{
  "n_layer": 13,
  "d_model": 512,
  "n_experts": 32,
  "experts_per_token": 2,
  "d_expert": 128,
  "d_shared_expert": 0,
  "activation": "clamped_swiglu",
  "moe_layers": [2, 3, 4, 5, 6, 7, 8, 9, 10, 11, 12],
  "router_score": "sigmoid",
  "normalize_top_k": true,
  "routed_scale": 1.0,
  "balance_loss": 0.0174,
  "balance_bias": false,
  "router_noise": 0.3,
  "router_bias": true,
  "init_std_router": 0.0165,
  "lr_router": 0.000324,
  "vocab_size": 32000,
  "norm": "rmsnorm",
  "norm_eps": 1e-05,
  "tie_embeddings": false,
  "optimizer": "soap_variant",
  "lr": 0.00502,
  "grad_clip": 2.0,
  "batch_tokens": [65536, 131072, 262144],
  "seq_len": 1024,
  "train_tokens": 613600000,
  "steps": 6672,
  "dataset": "wikipedia_en"
}
Below are experts of layer 6 (counted from 0) of a mixture-of-experts language model. Rows are named router (the router's row for the expert) and show model dimensions 64-127. Each number is 500 + 40 x the weight over its row's rms, rounded and kept within 0 to 999. Numbers have three digits each.
After each expert's rows: "comes before" lists some tokens at least twice as common just after its tokens as in all text. This comes from a sample of Wikipedia text that the model never trained on. Tokens count by the router's weight.

# expert 9
router:453503520409500544482523461445537533471517451544525454531529531552572504483561499533607547516559498461504521530492639544449565499425446472507512529510507467496512517449448511469579526526515568
comes before: " |", "|", ":", " The", "N", " 5"

# expert 22
router:472556533423449530507523533533510539459551499543524438527466549530564493462583516530586571491559505454527495535499587537445534442480472467485466501491508504501489522439459489448557503473573555
comes before: "\n", " The", " He", " In", " It", " This"

# expert 16
router:498603520553536465500496563574549480455502507484509595476508491517527481533448513469588558471542431477455471500526520410532556495489462435511461534515504524542521545437523533479490451514536485
comes before: " ", "\n", " 0", " 1", " 2", " —"

# expert 12
router:464519494457446512532461483462547519484521485536506440567472497560580508451565526494597545506559502470492502516525613534462546486448454499526446528465533483505509506457464494456609459502555587
comes before: " |", ")", ";", " century", " m", "′"

# expert 25
router:475531477430485513487477501533541545474498461568522487547488532572545522503589500489566516506561509435522527517528639522448464495471484440543488506527493498498493517454488549435574464556576596
comes before: " |", ";", ")", "8", "N", "/"

# expert 1
router:503515493475530507516422460515527514392503517499527505531460522509586548501560527460541530483606573505531464503486581530499538505485545522509507507513493482479526466419475494492533499520514523
comes before: "\n", "-", "|", "==", "The", "==="

# expert 28
router:473500506452475511514476470507510534477511460493518477515470527550589501453568529493604569498575529449543504531500629557491540456453435431491472511470509501478496520460431522437525485537573573
comes before: " |", ";", ":", ")", "–19", "th"

# expert 3
router:414492512396480514457577474524549532506513471533517532590529534563543498454578522458569598527548524486536458529523631517480493487428455438546462508528501509498514532480498504468585483470531615
comes before: " the", " he", " it", " that", " a", " they"

# expert 20
router:495490529465459546514537458515544531503480478543495514548484518531517539478543520556539501485559513461442500540495609496477546470452473464538502503523532517511458482482495506491552479517537621
comes before: " |", "\n", " was", " is", " and", " —"

# expert 8
router:551503524468426497556508542549518509515472499478391491430476581507563509500546455474601498442485465547446506487486527452477491386471483471594463536538514541440503563520557537479471459485537575
comes before: " the", " a", " his", " New", " which", " United"

# expert 31
router:487597520464568501552484538499506479419487508445489502480517579551497502497504556504574507499612545504437504532501555543516557601577511512535493526457509519431529512454471505495534495484515515
comes before: " the", " a", " be", " by", " his", " her"

# expert 23
router:494539489496467475536543506488585534524473519456539390475473490479480485537438492465603553445597563506532507540487508458452508558445512519589388519496548496531508462487488555433462515498560549
comes before: ".", " in", ",", " to", " by", " of"

# expert 0
router:484529500454451508483500447515553550490509519537524475539494510545569540436605505516578553507544490489539499515543599535435515492469431481498468489498499495502492519473496502439544493507578552
comes before: ",", ".", " (", " were", " are", "'"

# expert 17
router:483542489459474559510526487503522530483527446557507482529489508544579493456512505529584543498570559454511513544513586533477502472449477462627431496502539517510496547466496542501544492532608557
comes before: " |", "s", "·", " -", "whose", " "

# expert 10
router:498518516462425546492425545489553505478491478481508487541523528484515466477612477498576457486559507500448469544461535553526543472583474478525435488459517451501490494479504529482543521489562598
comes before: ",", ".", " of", " States", " and", " ("